Below are experts of layer 6 (counted from 0) of a mixture-of-experts language model. Rows are named router (the router's row for the expert), gate (a neuron's input weights, with its number), up (a neuron's input weights, with its number), down (a neuron's output weights, with its number) and show model dimensions 0-127. Each number is 500 + 40 x the weight over its row's rms, rounded and kept within 0 to 999. Numbers have three digits each.
Before each expert's rows: "raises" lists some tokens whose logits its average output raises strongly, later layers aside; "mostly gets" lists some tokens that are sent to it at least half of the time. This comes from a sample of Wikipedia text that the model never trained on.

# expert 79
raises: "du", "gress", "duc", "jects", "ject", "p"
mostly gets: " con", " Ar", " re", " ar", " pro", " Con"
router:561603509518466462539523488482573506468496458497525513493487519524463418528559513509456397560527491476426493477425474499516483533535522451516434515403453497472504528487392564514523439479511464472509442486583529506543573517473507536479536509580563496562532466425550489492481453560488474429539461455504478494506464513441513461482555507480482507475505510531525475461442502492519514474522
gate6:446603483455451531550458502497509494461470533481504453580472510499490488489525537528588513471478422485478472505495543528493553497539467439555438543491524452473464527546490539521547510520489524369522524478496500454411536524506539561475515455516452544469515536407505446492494519487519506460552514504463403520573517495456481477523513471480417459561463465498513448532520511443560472543525
up6:562517488459458421532468461473530451555570547449501553470509452446502524463596562567511485478457518538480425485516536534536537564513504457428530497457528461470425499477478492505493502540452488484545491428480468433555506552467519547406441488481461550519456496471453451439480533496559502423587459515475462475483510486488504488521534520538525447491436464487503468508476449474547545499525
down6:504474530546487428448508504578537549562537550509495474491505553473491514506580456554552483493513535458507489445460507546550513552535499460491491505469540456501591570585445542452525426557534562430543572478445497449501506528511548579497535498477427477547603548512522486477531503457485493502550472485456429482545471484500502450553584463474462497509506482543512501527509455507463508486513

# expert 126
raises: "20", "3", "2", "1", "4", "18"
mostly gets: " ", "–", " −"
router:501525458407495490515446528546566510550487460491569526450516516508452533455421534516527452446434531539560485506547499436546419495535446486545513422478476513528454583567517547482534513499511480506529511435446523439507558497513440508485475472535496482552550600477523570532531523441460511467519450437509482443469440466529477541561546525489454480453500545547467465506514469511533478495511
gate3:584545503465517543486539480527495496463543547419496534548478526505466593506509501463508517458522540486470479453443523523490507496502460491490456502474545523526439466477491530495480442460466550499465539499483482453470573461480490538557488505553480477547552457496498467486446505437588520573485575420528425441527462480458496553473541602428541450493529524540455478472492466558437491472412
up3:511478446503502439578519516495481521524517533444551434551483419530605604501499502545516452462523457463455446513479379500435466525500466540502481535539523517457500526530521512489524467498512532450525504486556499503436505433526428555483486483457486493499532457483484452543514464464525513517509554507475459441533459484536404524495498547587439451472438539540505559515543495504552553495508
down3:428488539462480472562529475536544565466454496475501552570497442441519532541531557503554469484498502481505510500509491565483470473448460492518478481482539546438547539594519417544542539506552441481504475510560529562480555463517482566433504507401539429584529511523463484594535467535474558515563551515430486513497476494456479534513492547498506462470465537543513537566517518495537501478480

# expert 117
raises: "cle", "roy", "writ"
mostly gets: " Born", " Species", " gen", " Genus", " Died", "Spec"
router:546521551533504454479482519469489467397434464587518548534492502506480549532419550517494510567517484486509521458447453526534478559481518571456488535468488518466552507485527578511544445515509507469494489467443481566560464454441455493474504494538522462406523541474495438534506489491507516425496487508495535544535536491561509582507467545572548415481546503470465477413556492463528480500565
gate0:537495544467549501504443541492541464466490479542462554506459585515448536543540488460492431561466551510516553465496543484515557467490504464484558543571494468549541562396604459523467512477501376559490501525470539512470517568473426575481477490550446423502561501522467514458538506504533487531501458507471474518490444559553515490450471488449447494462502517517485503479531488453526476471515
up0:522433494515529459465463514558513457573467524517511492467550470533429524524570539549463596473548577492520485487498536515501509443482534509451468513473475458494506508524523513509457519493485449476554526570497476514486481477450573498510457526466454503491515527515383480498503504491542542498554465561487544524522440538520457495453558520462507503567572561568506450496480587549585507577584
down0:484478501498462513592543526487587550520531451506427464543516459533552464582557453415490454492555458494494523527543487534555537481458543498509551520557483536468500537517513492493512538473497495459566496561481480500487505537485520474449542543527552549518507468448537502484503491455419463510631480482498519474565501501534535483567524532511510563409446445440509532576486480481550447466490

# expert 69
raises: "ife", "ower", "ike"
mostly gets: " L", " l", " second", " Th", " th", " third"
router:453489521473468422526476533533511512431462500511496441434508534514552505519416561452508482444547437511522557533451525495521431478526442474512458570552436564466515486506498468543435535563557548472493480538511533455542467536496510455499543557562566497497441524492468546524500596451465480492537457529476465510520522499493534443457447498563536406444489450480550556500495482472461490542529
gate1:467492546493532512616513496544502476486546587500443507478489569448511441504532455496472472449487502512559509583502438539469533482502449416551505517499529597498499558572424524533403485548529533462492493488488470534523497535489518474489507532544610504489521479485509540443511491461473479472504516466462490467456482468502486529388512541463479468411478543509463499492509511410488493504441
up1:537526546479518482429519482467450588504460500470481467484493486533546463463474477522549490529454449540469649448471471594596466550416522498442490484493491545474546523511518480468576503506481561515523486508535531476510449461514451509481515491435482524572476510528522471522526518573552473504417493502493529465520481473448425457540547536530436444522458484501505493488479518513437422493474
down1:510475394517484488448501499485435458508464432443553484502508484487523554476416530435449547528473570480538555432477576508534460507462502535504467514457466531578513482544525459445530536513459453573587461521488561574471511513514431451476507483422572481484505462485564434467482466467490535507523530520556497513525438482489449473517513440543536507507511518517558492462565517502488492446454

# expert 187
raises: "=", "bert", " medalist", ">"
mostly gets: "olution", "icip", " lim", "um", " prom", "fic"
router:561487525466549552472551527436578515531469449482467472406550486542537533523544454534533531485460504488444566530479510512491535519535517485435556452537510497499552493451465473568452469488533465445451509443489531481483477566546465448441492570524517469532490542522478521507520499391558527547526589519416442515516522523476491510490538574478513549542573540536447494537462488489505464481544
gate2:539573525504485501496461562533508470525534443487489462497571534479577536543497442528530545555517472536467458492473539497483465484499471543441508500542499506472595511521493542491453498561531559449494504584566569421472536505508464513506521577498527445516483525405517601476535481465475550488533504530440554472538472511499446525558532505514471449507503537439553424524439495474577527547517
up2:525547529547460484516469493507493473519512408490535477527465555523497470576514448565537526448526471554477435488510533504503471486456498569466465477494468567541569507553472437498504491494518506565484437455470489481489436451551547533467494483521523421537522544543498536446538450563491482469417509580448510479555497486525522489469468507498470460518505588431579526501501455390456558494458
down2:472539467643561467562490532507458483532548444432503533489513488435479487442526516524507568566531472553473481546553464581496489545503523511486543457527529541561492487457496509478504426522539548517427527501486445512461475454479614520496523521510515508462439513554520535525549551449440496512532461560420499503485527525519492509497412491461525451572479499532558501533473536470467496502504

# expert 22
raises: " awarded", " seen", " used", " replaced", " taken", " able"
mostly gets: " is", " was", " are", " were", " has", " been"
router:506545559445516478491490439433531500518525569496477488465487422460455490484473435527494531444540455517477486470490492460439567460511488480532443525552560457476467531569435486532490498526527500488549510538529545567417501522449457549490522418591469574423463446505514437487483496485494468460509596508527475557581554466493460471498484473493454491444544526536516446509512551484515539517543
gate7:535495404496551500406493449449500580551514486542451557579575556489481499502577429460517520489464508500515480465480484507429436481542437427511538512522554571583488507504493505557537459450547481505552538515515531441462491500519536480477528463542506459487507529489531510498572520526480492548496522517512470484434482566460479486495518420497471539553546462468445488491526490480477487385518
up7:498516473540506462524429519528510557530520597523510511529486578465503494497480520519512513485487511433538450389414521509507531507447457504437517526516444543549482519463509490518458561499485526526445462546502478463574554462547470447437517391455564523491494472515463473492484539529518519549545484474496505488514541520445467500479463467443576471464445539466504431610497460526544434510530
down7:504456490413439582442497480516418558501517495510498549477535541581491568540477498549485567439595499497526507453531504517510514517434508442503516453529457533556466520425448509482544491437523486476535505459523449459485496504496561438489511542487483478538481562483580511415564497514508485543493409451543499525519482557478449591510485504495548520550557452503482480455512489520528464511540

# expert 167
raises: "ues", "ue", "ences", "ically", "ence", "ental"
mostly gets: " oper", " form", " act", " rel", " gen", " prov"
router:517599549522542468480506506532550498605475446473438496454474483532500503511509474458518551509520502489483455521494496462491590548543563437461447487450561469540512549477577440570520487538534497489516551521584533495515546523527541571513508388561454470541495475474523558513475524541532483517536520466529530508463477490591463509489532461480473502511534549420443442464522456498476456491467
gate0:464547489524508479461505492552469462525480514511481551428509484483531578546418445484430512458530573550460587505519485449505460483474535508513531452553519512461480532492483480507505473551500502435515574408505491473481504497510429583462448537563476545469456553468482451431472482467520469451496456477467517611490530480542532449512486546484503434494459464466500509498551528557399499484557
up0:528547471468471539438513564485507553535452542491460498509462493455482453506487437522466520505530539554561518474523544519553541544463440477537445489534500486502573544517485485485528543479510493483498416532503603434484495511522478604530470557532417518498451473597459488525482544469534476553546518404473484480516482588589484417556496487518505469501525483516476471480520495470418518495519
down0:424582573437515471497525531544477506592506534434495535575497426542520477517511534456518516462436518567504460503483515582444544528531545515487452525469485452470443433433483484489500494506506485555499520428474488447475481464488532504461455492450491515494596416480530531482547470464473462483524524540456513575454447544578493552491572481503501519486491434556517496506482479478565511541502

# expert 173
raises: "ental", "iam", "isc", "igital", "iet", "ennis"
mostly gets: " d", " D", " dist", "-d", " ind", " Miss"
router:472450485476519450473415534511411463442473490547543537436479520528510541575501538463516450554525458536511443526532580550510460515459474572557486452538494564486551524567524487550503526476550494465474531522511513530534484533485523409472524512450442449482501492519462526437513502430507574443543556466528529507452507516497454456510508559397560469470481508434508543492559506532487527541493
gate0:524540467409453534491479484529467480500536524532526558523501486422481559524571538473539505556480562530459490569494526508466533485538580522400493444524519548489546502477543461528425541460467494477511441543524494523512500564469517515503487534497480470423505461484541577595435603525510516495488447478508529529545428495461448469466505499448510513548524531423495432539553492524514543530511
up0:461603538432557520505518471538484455473588502496561536522517461477503481442476527527506559508513517507506537473451494475525407404493505540482485499609473561545511495451541555528479508465461447488539516469500497528532549467441474505468491430472567545547569450523453601480553519481464533528433529502481572448433454457473478458492515511496519445516479504488513548503475507558487521492542
down0:518513402468592428461485580544478505399512549478528526520450513474497511502471487476441500462504474561446482486489434532509504501471481503539465498497557439465484564545522451458536556527484474471567474478508459541467540563527462498484483450506505443487461460550428514558482524520551509499555510555476470501461521488430448481467490527529503404534518522387518507566507541576480511483524

# expert 191
raises: "alls", "old", "erg", "all"
mostly gets: " f", " c", " t", " ex", " res", " n"
router:576446513443494471500505423474474449504529477583493456559488510548528488549430544539484456537454567454503453529524531478475507494462488539461420430556418513560507554446552544495573476485498496504521493502522504482541488466552517475460528553500459603531571439457567539441550493510582509422563507487525515488488510461512483542497465519486505525472502531444550519500482523464502509543436
gate2:547504519502547536453463481472519506583526537512521478505516503564507465510522528487523480462503517533539474484592515537456540478578585509477540535582474500477504552517502482450515525542505553420433479466543479533508477527551502626542574506445483535557498476465506370437515486578551523467480541478523493491492604514516477456475516484423500540491529540474511473503514510466506443519531
up2:507552470508546516543486528446561478525514491511509449578452492516530481454561552530536491574517488494468516492556534497527458530505518485505472495558526463547566527506499505461542496467468500521493509486523574473510426438505501548483520484440459547450483571494496552406411485492543483456492523460564543516540499508529464446517482502562529541472468552505489395461564551594418530431449
down2:451563516592545463526471457520540505502534538559504482512502432460513442505494421531495486561447514464515487434450516473477429623525507485438450504571539501526489506467529504479522456457485470427470452557522499502466462510442487555451526544498493478542523533515494477467489421453491513446444561554512533510496513549612535512466473491511501532480391487488486460513497516461494538526434

# expert 104
raises: "ockey", "ugg", "uman", "osp", "ouse", "ov"
mostly gets: " h", " sh", " Sh", "h", " th", " fl"
router:454459527461502432518461450504543477547518537512424509498422506529513419522481535490485513576556479448431585505509512529461448482471428487537483524594458555511512542544489520489523497465513486493559486548464522468513536542534495506430476516583524515480494543501499487527523581465520451575440510500551529523477533485513542526462432524529535508459509514522543527433469508530523646514460
gate2:530492531504525545507452475487490442522499509542556427477451468500524468499500542405369461552474437447537576502515556571530505509557535456492554579511490521496514457510588468486481545473478557502503474445487511460512471524506507504476478505557455531500419532464534589441438514536566477505431491571516507454521470526490470509543518512542471472492487493580581528495513477513554481531510
up2:462489513512485436568580582460515532389526525478501500533520499480519512540460521525550408450583471474469530449471524460509455506446471517502468551524500459512466552577510501475539443576455491499488576482541487486529526525533496481479442487508434521518523545550490509557470469517470508468508463449514513562494498520485587545486459519527577560582466500522456501492552518598518514525558
down2:571545464512531534457498523511477494542412456463549535499454493532398566496530541565457450513507526449479479461492577491556520475428436532501471502562542527520580442465482450518494561521519533497458452532574561526433432463494465504457481454429565487472495461547480479488504488498485499523538551503500454424478521397567503505484461508509502460464506501528485508481474446539553494454475

# expert 129
raises: "ability", "used", "ount", "ption"
mostly gets: " Adam", " Will", " Wood", " She"
router:444500451542493471545542470527521582492442516520503549508468576456482516453502555519560541514499476459493444448488554589517503532439499438564485502545551529477506475448428488433580551436468492547519539506460558495573482500490472494541520511440466491539460497487497528557535460535458519478519460550540516457465536458490526497465453551544457566556456425460552522514497496519439443551538
gate0:563470495441497492561523413493437434532448558584535509515568543522485532521518502553521483472519493519480448465444533512482485507523495589449472502471474451466436490510484541525504457474497468462530423511482494535472521484462507544523430445543471379437540552555492456494469569534475536461542468472500512481505456596544483511442580537480553482453508470538480519486488494556481510557468
up0:510474492451494488539484463574494522523513540540462459457523556507537531505441463449505535552484615558443517432485515427495524521528518481519459508451576493512551456566539511565587429487480439508537539500557484493422545503531488531456448458493516492486450514450493498441487483461513483467371449464489472481468520511493489478533563515504436527415485532431531473449485538511478491492482
down0:432480515526500431456532517532541584513521445507531516515397542498513495492458576455448536474437477502480464546540504561427520470411472507578492538451481482430476581493520432533515542472536494559468481466498497526556481493495428430474506566523473491519442486548522558490460392421509464525526506463486477515497534503425480490462512461507489514463541510487459475570492512497540498487450

# expert 13
raises: "H", "with", "the"
mostly gets: " (", " \"", " [", " '", "(", "{"
router:504474453555485493563472497427498470534457457496567455468470480428460582501456521454427472501460500514577492475542486508450482500510515449506452462468568477478442463509498563570551547571474541540444477463476443430531526481528497514566527449493478582543451505436428507541491511498428461423520499442453551480489452468445498491460559484530531525490483497546505519497532501534548465497561
gate3:523532555501408590475477460485547521427511493525541476470504449493522547467484476468488435564500515492498516487562540425487479528438464535425431495505465509517519504485489510429504475505454497517525426586493525554488507548540503515487468476510461522531514517535436471481472531559591573530498537535511554488530433487449516436548494533447500573509477513413533500526466440466464575575515
up3:401521497550554491505541491476458518499496472516466413431526559559558480429477451547512460436520465503569534514518592531463391465441512532460503501464541472559523501492511495506511533538456448562435558536506503489576506555478596471511492510441496418533470495518415448476464561516514514503506522531516523503536544491491445501448508486486468483537512533501570508445540523505481486485473
down3:559573477467437573535426446521490534549514526539512543510507629512452521491528541549476524523513465433498532500501478559538439462500438427493399440486490520572506495527440499499550489543465540518489572458494471476474453456483443497564528549505501489517476550464503498525476522432520502563423513476480443462521531477522487458449470488454541488500553495523536575497472475482581517488500

# expert 145
raises: "ies", "we", "'"
mostly gets: " go", " red", " able", "ferred", " went", " allowed"
router:444500451542493471545542470527521582492442516520503550508468576456482516453502555518560541514499476460493444448488554589517503531439499438564485502545551529477506475448428488433580551436468492547519539506460558495573482500490472494541520511440466491539460497487497528557535460535457520478519460550539516457465536458490526497464453551544457566556456425460552522513497496519439443552538
gate0:513529503431479472517554481490471452463418536559503519511470464463493502515516506508541535406463463439554577433541548461464469487509551507503517527476478543477499504469442556617410430527495569475522466532496479464482524498472521452501525514560515456512527453469485532505523510506535471552482539513526443514594430499507426476563475505495531488474472539496426426467543535524520568441461
up0:447421583540458516528472528475493496507540471572521475547505523514489468490499500549511414524446525465486565509492506455452479554549494562465519488434472453428487521498525555457413509455484507594491527462571479439511448487440582465537492404510508356513452489483510502480552455478552519446536517486536453463476555478544521493485487477511528510479484514488464506529542529445508509521498
down0:498466482451541500486502465464499507538488561528466569387509621473552428497513473438535544479510510458419472453530528552513458491500570561522429530523487535538522437518494517503471537492520431507513468549523556491518550531539556473477568474512470426476521472531570478486506532490465566477538477454524542489495501491524458518472476457494459505561466479545473501621483498472569483525448

# expert 3
raises: "port", "p", "pl", "com", "ping", "t"
mostly gets: " con", " ex", " Con", " en", " sub", " per"
router:534428428566486464526471452496452541512529454535559502491444513504501465524442516574437490474444546510455507531472541494556503515529529547433456435439462495527450505435492539531498502518529537476518501467526477467562577581495553510457481389528507531572509498412546471495546391453541545456504475546517524502495450492486460514569531500477497545489532523512517508515423494525509470536487
gate3:493497504471510479469526509433494619442555511504526468479484463525526408450425531501475473468517434552465593485507482502500465571528510582437450550482471508504499491478430498456465440488513492445495500473495532485589436515422506509481518460487558548463505504507497434450492513516444475530456543428509511446521425552477446565507538471525516561533492529549534499521470525533538443499443
up3:530503502568483513471469471465516423446422502510453488471502519566533497516576467470466513512479502506449486440505497522524462503475465411530602560456566401432534472473529501559476482534535493494452519452447466503550520527512523447473481500471483486484439531509455477464464480474602469509471558521441589512440480577511508534464529503538577473435566543515507544496491488482496458541520
down3:497547487436490551504500457556493466510509480554476545546461410531495564556481423441474484535486524500572525436551474473472512486507490509520521541522468465457530483505493456504554494500513490418508461519521505464500475433557490461445470555559513560515520478493497555499446557460564475562530522553516589526470506446505505432608542553422505529518483550415539493485539428518504453495483

# expert 123
raises: "\",", "\".\n\n", " have", ",\""
mostly gets: "   ", "°E", " river", " Paul", " Wal", " Bern"
router:444500451542493471546543470527521582492442516520503550508468576456482516453502555519560542514499476460493444448488554589517503531439499438564485502545551529477506475448427488433579551436468492547519539506460558495573482500490471494541520511440466491539460497487497528557535460535457520478519460550540516457465536458491526497465453551544457566556456425460552522513497496519440443552538
gate1:467439512506481445421466524508511523436545520543461509519499424530521463482485530511468467543435427558524545531546481425480557448480484540522444446511507463518471502522504512461502497502490458481580422406532511469398478520525494542420454469456526468456541510480542487428536545560556565464451487485483464464475523508480481562535420534435490519468461506480513520577488555507477498467491
up1:513460521502528464462561511504439473440516506533486552561478522489488499477478525536582481562499451480460504419450449482514516552480528494489559566431559475521427489424503485592515497426527467565460519577559544450480551502473507510473478485495479465497532543460523477422516480493507490514508539546467559568558501542541510445524547472605460492520473440504543565439487467452498489460516
down1:544527434541481543475449521506549448443461468454471443473531498537506543527479465489533507399440543483556530526535504460468461485486400538583435548473496510526465436439499470526545505529460481531563491495459453557411495508529422499522505521467506455484546506458553535496504578526467529470535554545536489447527536480595464520481430491560500466553503476517489525507515496566524501446469

# expert 54
raises: "lor", "lish", "ca", "ille"
mostly gets: " Rod", " Ros", "itiz", "raz", "reg", " Rog"
router:563526499501422560493529482534489524474448540446451450442497480504503483518529506460537501526508485435481591534529468523544510494486514528459565451560558456432437463575589511497510476552548443504491509458565501495425546511449458486447510442491448515548474552487498524492510441501466457481531507523456531464489459523548376512550493458482470559492492511438517412514482490478464534472560
gate3:486523460414548507491458526485407475482505501497551446508516416511485510534457504505558477529467520441521536594531484530476529505487620544427502466562443504444563585536503485504434474542491536537523505405498502506490544479512402531575445467505447512478494528534494550554456462478467423554538471480508521470496475491530454497492478491448526458573509490549540487534510481480529525472503
up3:488385484495513433422509504527549437528533513460481464515501482513473458459398446488572549420480525524548473435502451487527549475492576476549537477542526508537486533426533536499480432446529537475540557475509560546540444467472458435584495480537510537479543474513538561475524476485480552471505492485478522464473445510581535497484443496540504462491497465472473484539491514450558453445477
down3:538535542476513563518553482565509526500558509503563493554504457533507469464553540485477448438532582466475407510460485463513517480507533540462575510488501573548534510543459537587439478449528445551485519512517422460510493525537531423409497500451473579437446493502570491450511539509511492531526484540521417554504502487478518488481510472508497560560562512442494460497496426498486543466508

# expert 111
raises: "ances", "anced", "rac", "ance"
mostly gets: " Will", " According", " Hu", " Daniel", " Bern", " Gar"
router:444500451542493471545543470527521582492443516520503550508468575456482516453502555519560541514499476459493444448488554589517503531439499438564485502545552529477506475448428488433579551436468492547519539506460558495573482500491472494541520511440467491539460497487497528557535460535457519478519460550540515457465536458490526497465453551544457566556455426460552522513497496519440443552538
gate2:468484582459443455560526506476485480493552550518489453456497498526535545473456487547503464516488429432515504593517445449476521463561504547465492514467514528552507471480490456599487558472468542475586521493526468476500540541473494542490505465475528482502551432468524516413507519484592478489520540534494544422434521471498435524518479475529497500553417563521527561426511528426497450512533
up2:508513485511566473533459475495490465521502489523523503515492521458562447552520454521395497476529503499475542541471481510502466405494403477454531486467477447514526437495556495519448562425495536480505506496409525528468528546514501490510562518491515529439507531362516547507484437437506440488470502475475518512443521500438528480515435566494517555550566521453569506430497596499490485506500
down2:417554493504568473512562482642514512542482432520490545583526554445455506483497521557528481506575534470519533524535484504516510525471487489487538472516493523548526514510432529485497465527459462468518500518459556455546598560459564450551481496483436508480451585573549471525482486442479460461534425479501540542486538476423518475459488537510531475539453443484513533476527517540496497541484

# expert 78
raises: "rup", "rac", "rib", "end", "inal"
mostly gets: " cont", " ext", " att", " dist", " result", " part"
router:500477557515562486495534526551464478579551557563477444536472432508520538470472451488501493441489563480497457484466445493447517528523570478424537412483552503520513529467481495489553464475577407444510562498576527566509461425560500511472556519533405443535522472511504504470509608474513485490542501518551480443511477535543536472511466465487511544533570531454493481488473502484509517514471
gate2:517533513492470453455508465492496482537423568558466445505512512463482547532472487454489513443466519482503420473486572518527411503450500503493550491576509511509528503472485524499583523491485550412465516422510399519502462516465477554553542530493543473471423485420561407460484491491599470489553522482501522497505548525467455455513487503413539496479571502455524508550481506437511463482507
up2:505521524555451486605446423485426433514609558485502447469499548451523478403493536531502491492532533556499470498543437437555519473459516412486565535421541453486496498489508520503547519510498527585469475477459536545477485501520523530491515506488469498567527520467510456522466481517513526484469470517480494580522474457450514511511502557539508458649505500521493523539444504498497512505466
down2:509542534489494488458522490562493558452546503440549483532527549445434422453617489547503561491495497455528532495493469480546501489559474570486520447466501518531484541505522514538525495549504463537522439477490444408442508517494458505487449529567492488604497489522427458461575555549537524459499489556450520494498432472511500513428448550562499449508501450458473481533499431508517457489454

# expert 98
raises: "ited", "mit", "iting", "itor", "it"
mostly gets: " un", " real", " social", " lim", " el", " char"
router:492503564488492457481462497551547533515480482514488509441489512575513419565499471563496496460489506553490599538438547481498573530510469520538455495485430592453476505495453468595421473539485476439561490524503514477479546545446518507530536477443467497539483521442478446508540489496449497542467547502538450529493438516451521547528507464510562568494508476588493587480507472520572515550485
gate0:518450502466519560477466487485516587473549526482544501482552476553490458482501490493493497511479527501558507535535544485586511507516393474533461443500513555483504461534450479470496481575569527448511496485458502550554438488487489428537438535503543487506576447511514617444479501435507577455459460518429484439488461550529427558526550527491526517466528528514462483462464519496550534552441
up0:465526526507521466564505489417566435456479586525484577510493488556551451489490458549555534524530498466411516469447575546554479445451523520499506446460500565439486482557446555500460491516499507477502499456486511439528543481464494494527559455448459457472465520493489494472435540450509516539477589510557450497564500527468482405521492486481477485460486476563502482531462424525500524455431
down0:447466492528517463465523509478549480585495564533474483469445562485518439559529520488538487577547523504430487484515563482488521590480576506546574409487522511490446466536504511515471603518612474525554515519519415493455449515516457503557581476533530467480526501491517468537474494505480491532474527507513457490507454527559547493540484494486500532476470530588474522514559504452472447546439

# expert 188
raises: "ç", "elop", "ograp"
mostly gets: "en", "n", "off", " fif", "for", "ten"
router:495469489495565443525520482487517509510469517532482509472509505507478471511477507593551448541552461544555545567516532484437498555542455496520538504502508551501585480439582547512454520523535504594534508449461516419507564504535507577459540537463553484484549537505449582452505460443503506489420510492522536512456475496537518459561532486495517413522490499574409490467458416471489531502504
gate1:544562508510479516514438482514523476474492525530482415501549495509578510459534523585447494495473521488476512510532480547437414473509529579461506553443505527476524542471447498511499537529524477506519482500511429438541499498413432539508485522500427483555562502541450569597533483530455518468497463578491548451521459402442481438496434532520539507479446524530530460518470431509538516471496
up1:459494488551536460448479487553526433473470553563522420485477483498492536581501469492544406527441486525442506557589485499506502525429436573479401416497432517525518459521519531511476490441481479514430576491529427522468482482521535412521421511497463522493464503490474520530480501509515564514554497480543423543515525544491550509507574453480562538499529498529483493471476491505519468502470
down1:474464477447539492474508531491531520563477521515513573465530505513476581452454503492501518496575455442558556562505517562561498510515554554458473540523437463504489509428441518518477435510496595447507477436600549538470522441528561449543436564542446566542499468500466472446543473493493498464541507530497531502527558523440502515498483522440527485545416509521513459519568550492515528504487

# expert 55
raises: "ast", "ike", "omb", "ag", "ano", "iano"
mostly gets: "l", "st", "-b", "b", "br", "rd"
router:442471529515451423440462550490445471492513535489476549578450482499546477464460512494561507521583500487479542495492486480470450472524443485513522447496511516456483495485478469511437466525555493487527532515466545475456461582532540567486490487584521448515433477515435547520453565428469455605461498522532532534512461466501493457461523460568565492383541476478553522528438492518521467531502
gate8:475470543554517524423455506496496402507496565489529490423503419517476468491446500483432532556507539561569524562486539536546524502514428427534485535556456551508567483530414539463498491551447515484444530520464528491571497508539430496532504467438498492473560500526577487492475562541501488497485560434521499461493506506494559463546547464515528497452493432505452535460503462507479561552528
up8:414530477518544513495485570495477483488550508505412561537470521534537462394541505515494552474448529443555532443463455464481535505470472549490516400455455555526533562577465506501446572474538497561551517530502518437465490597484462496526477540502507458498487525481496507491503519489493493416508487504455536590499419502456473504478425582515469557468489475485458478473473500463516521517468
down8:465511536520466526426459528475469508463531433461461518574460481465527476466437460509492497473478495485470464509437394496543494501546598522494497525422477414556495564473499539547422523531473518482570511575509512512526540542469518440481468488495462480494465435498544434443510459472532552433532432529524521518511516489450477455438624527483500516524472496484437450512500450476498499509481

# expert 153
raises: "|", "|---|---|---|\n", "|---|---|---|---|\n", "ild", "|---|---|---|---|---|---|\n", "ellow"
mostly gets: " |\n", ".\n\n", "\n", "\n\n", ")\n", ".\n"
router:493539567446451510525487462450490500492474509503497495440550511475485532545545489411464559485479522419462481476466568492465472561522511546462485543499505436505516483458445517463534553482496540473440479410510450406484560484518448541465460487507569510468454467586552458518507541453476484468488477464512561511523431467464527471575439522432451550525575484481531534488541451549508532491556
gate2:447487556544591438521475538460448466458473518503521500460558467529586515469529465485514489526469476513440487489545472432553540503520461396475445411433501495516478515507511524486493498527522461499470604517485463468442518518482513525472474550475515505535520487492514481532434531558460532528649508494480528467549518422513556544555503469485496436455456527533553504480530509454486518435487
up2:489537478606476522468500472495500437487536520572496456438450545508509476489530449535513543527491448522439520497450582425498480456480479505516532521503548482453554425436468420489482556464509462505494464535480462500477459491509483599477465503478400500449462490467535533467510514468526500502515588454411564537529521491465496460523484488550562418520530462492523483480491531564528516422551
down2:503532507622519485473477534521525465505513556493484502476444467521485517462491440500476607588503533493474498486440475459520562437481503507527556425428510481438570526472493484485503598497560519503548523542498421479449427492470494523525552455531492530510520455530517528503522464540477574512474554442463449492535509489525499516509420440455563542526500471514528530469486555541523556453571

# expert 94
raises: "ek", "x", "ing"
mostly gets: "est", "ract", "ill", "cel", "ot", "ict"
router:514394488473454504473489553486437518474548581488502467517502522491579504478475481438536531467584454506503577484499401534480543494508462484470563417462529455487506449498533473489485468545525469517504514502534526541528445585535519450439531484509465507423462510520544558477497549485548572527506491486495422512492474539580509448497444477483509503517477564505511414486528511402505542506549
gate2:508498572477455527423451538480510455531481435454489513493546441544517504468500536522512465543543476462514527491440519491489525504508448472452523390491485434557440577474440502607456463543486494476438518513557440461480512540514496577533469529525452589463440476545448485518532455516496448486414513537483516527491500540530451413481443498404472482519466512474528524529514467494496497485516
up2:538506497516601591505578504516506442507464530516528503451484457482494516463523484472515497482424466507433534491492538530545532517505487491567472498410547562511576477509492498509417476531495469478501434504561545497561574434473512492482548582503500521505449569488519557481549527493484490539467468529456467560508521495510413481483451502473461373484476526568531556458514487444493516496456
down2:488524539503492510520426490531460526455568479437529504455515505585478490467537475504499479570625453486503498405494543496514450518546531480508509495492485550434426535512544506457497476472521419432502525445468573515547532466532470459534568512541566493499521517543461547441511523472464473361493512532468515468539535526478507477509520522456438463503508475516537523456538540524583531474529